From a checkpoint of a small mixture-of-experts model trained on Wikipedia: 6 picks a token, a softmax router.
Below are experts of layer 5 (counted from 0) of a mixture-of-experts language model. Rows are named router (the router's row for the expert), up (a neuron's input weights, with its number), down (a neuron's output weights, with its number) and show model dimensions 0-127. Each number is 200 + 40 x the weight over its row's rms, rounded and kept within 0 to 999.
Before each expert's rows: "comes before" lists some tokens at least twice as common just after its tokens as in all text; "comes after" lists some tokens at least twice as common just before its tokens as in all text. This comes from a sample of Wikipedia text that the model never trained on. Tokens count by the router's weight.

# expert 247
comes before: ":", "==", "\n", " ==", " life", " classification"
comes after: "-", "==", "Personal", "Scientific", "See", "Early"
router,165,139,182,180,239,136,179,249,238,227,211,146,160,158,231,181,167,230,219,268,200,202,240,142,176,159,151,222,104,219,164,203,214,193,209,189,219,181,134,164,233,266,162,180,223,230,218,182,257,255,263,207,210,266,149,189,191,224,181,213,183,208,196,103,162,224,247,281,219,248,164,209,222,170,217,236,194,258,226,173,152,247,226,149,221,158,298,194,179,124,165,157,166,250,207,171,242,162,197,179,130,191,205,207,235,206,195,221,243,224,178,246,216,270,244,141,132,144,159,257,141,231,244,215,263,242,179,226
up0,174,169,215,210,192,162,213,237,175,223,173,269,192,285,213,163,169,226,203,229,191,167,175,209,200,106,163,280,160,140,176,138,255,211,162,188,158,205,207,154,130,181,178,182,184,194,135,228,271,279,167,164,227,209,211,179,228,196,175,232,209,159,276,215,105,219,261,248,164,255,214,203,180,119,228,256,232,211,254,160,222,175,209,194,217,229,259,200,219,218,205,103,245,194,230,197,192,255,147,107,203,193,205,222,203,293,255,172,194,189,198,192,245,246,199,243,220,121,162,233,228,257,192,183,128,179,214,198
down0,213,169,230,182,245,167,179,126,245,232,182,258,228,190,136,184,196,176,167,277,185,133,182,128,180,117,137,168,224,224,226,255,161,223,179,181,171,203,223,205,276,220,145,121,214,275,196,198,216,208,238,229,213,285,191,247,155,159,192,165,224,163,169,176,255,254,135,212,186,207,184,236,170,170,213,163,177,238,226,283,128,221,169,232,196,138,142,261,226,208,193,273,195,243,233,275,198,211,243,213,190,156,219,178,180,230,192,170,209,161,211,243,202,189,88,254,153,211,217,212,224,218,170,222,228,220,118,252

# expert 171
comes before: " to", " the", "ing", " that", " a", " of"
comes after: " in", " to", " the", ",", " at", " on"
router,186,176,168,210,171,258,218,193,221,238,225,200,200,169,185,193,223,212,154,199,206,245,164,160,247,166,209,200,215,197,237,268,178,134,216,127,153,185,161,113,131,207,275,237,283,260,217,196,252,192,216,215,180,211,187,165,215,235,274,292,180,231,167,228,218,202,166,210,284,183,183,222,225,213,215,184,180,245,206,207,233,155,174,155,209,199,170,153,164,199,181,232,79,178,201,202,203,174,167,187,129,289,196,131,266,218,231,249,186,148,207,201,246,146,181,81,159,211,159,172,238,192,274,266,191,149,201,217
up0,149,107,251,180,146,163,150,198,248,163,196,253,278,274,266,176,159,207,153,168,177,176,204,161,185,183,189,232,222,292,186,182,240,181,292,125,146,206,190,286,174,212,197,231,254,221,212,118,227,179,191,217,169,303,225,243,182,127,186,223,110,189,174,250,200,255,165,205,227,151,186,209,179,237,175,222,149,223,294,172,204,163,190,187,207,160,212,227,236,185,202,134,161,252,167,219,198,176,218,255,210,216,187,173,187,160,203,174,177,174,164,252,212,142,170,187,233,264,189,225,177,139,217,189,198,185,214,253
down0,211,164,193,120,175,186,177,183,262,186,217,202,191,200,212,265,207,262,165,217,297,200,215,163,240,177,202,147,139,205,154,207,161,193,198,140,150,224,184,164,261,196,165,145,238,240,191,173,190,248,183,261,195,254,219,209,287,163,227,243,193,190,226,268,226,216,198,257,294,202,172,139,172,124,142,179,187,193,170,296,227,186,177,157,191,207,109,236,227,216,288,232,162,193,168,123,201,165,127,219,261,172,132,160,158,231,185,153,210,175,166,214,229,223,228,225,214,215,277,274,215,160,212,194,190,215,194,207

# expert 130
comes before: " the", " to", "ing", " of", "ed", " a"
comes after: " the", " to", " and", " in", "ion", " which"
router,252,223,244,128,225,140,89,206,185,178,234,205,186,180,151,190,166,170,218,202,194,204,213,131,216,247,261,147,175,274,176,160,179,154,173,169,162,217,221,198,214,134,225,156,221,257,205,195,264,208,143,161,232,291,246,218,210,215,278,200,236,233,172,284,145,293,215,237,246,192,185,248,172,237,215,251,178,259,248,222,207,154,203,154,202,124,173,204,194,135,214,210,162,171,163,171,185,187,273,150,240,258,130,149,211,227,223,237,136,191,132,194,240,190,218,147,194,196,176,207,220,174,245,172,231,178,199,226
up0,224,262,161,180,177,183,142,207,137,235,175,194,232,243,152,226,229,235,224,118,203,181,181,173,168,183,184,210,249,257,180,202,208,305,228,283,205,157,207,194,218,140,224,216,249,201,162,204,241,194,196,163,191,196,206,90,165,204,193,203,228,204,224,271,140,286,202,179,237,122,264,231,172,215,193,224,245,189,149,185,276,131,154,204,148,207,179,205,201,183,159,183,238,159,263,242,197,144,222,102,179,200,121,246,273,149,164,149,176,256,181,172,227,160,179,180,204,226,188,229,252,214,235,164,199,248,149,188
down0,115,207,247,142,238,189,164,243,127,242,196,178,183,222,238,203,177,118,274,221,197,182,164,210,206,319,205,236,199,234,122,254,246,136,240,173,209,196,137,217,181,169,165,231,216,159,201,124,126,162,215,164,228,221,221,176,188,167,177,218,213,206,170,189,204,258,172,242,249,163,187,202,208,203,266,173,199,186,148,180,189,187,230,227,181,234,145,215,246,178,215,246,217,196,292,248,189,220,259,104,279,228,182,151,168,133,193,214,208,264,214,171,215,186,192,232,204,190,202,235,127,220,196,198,150,192,220,311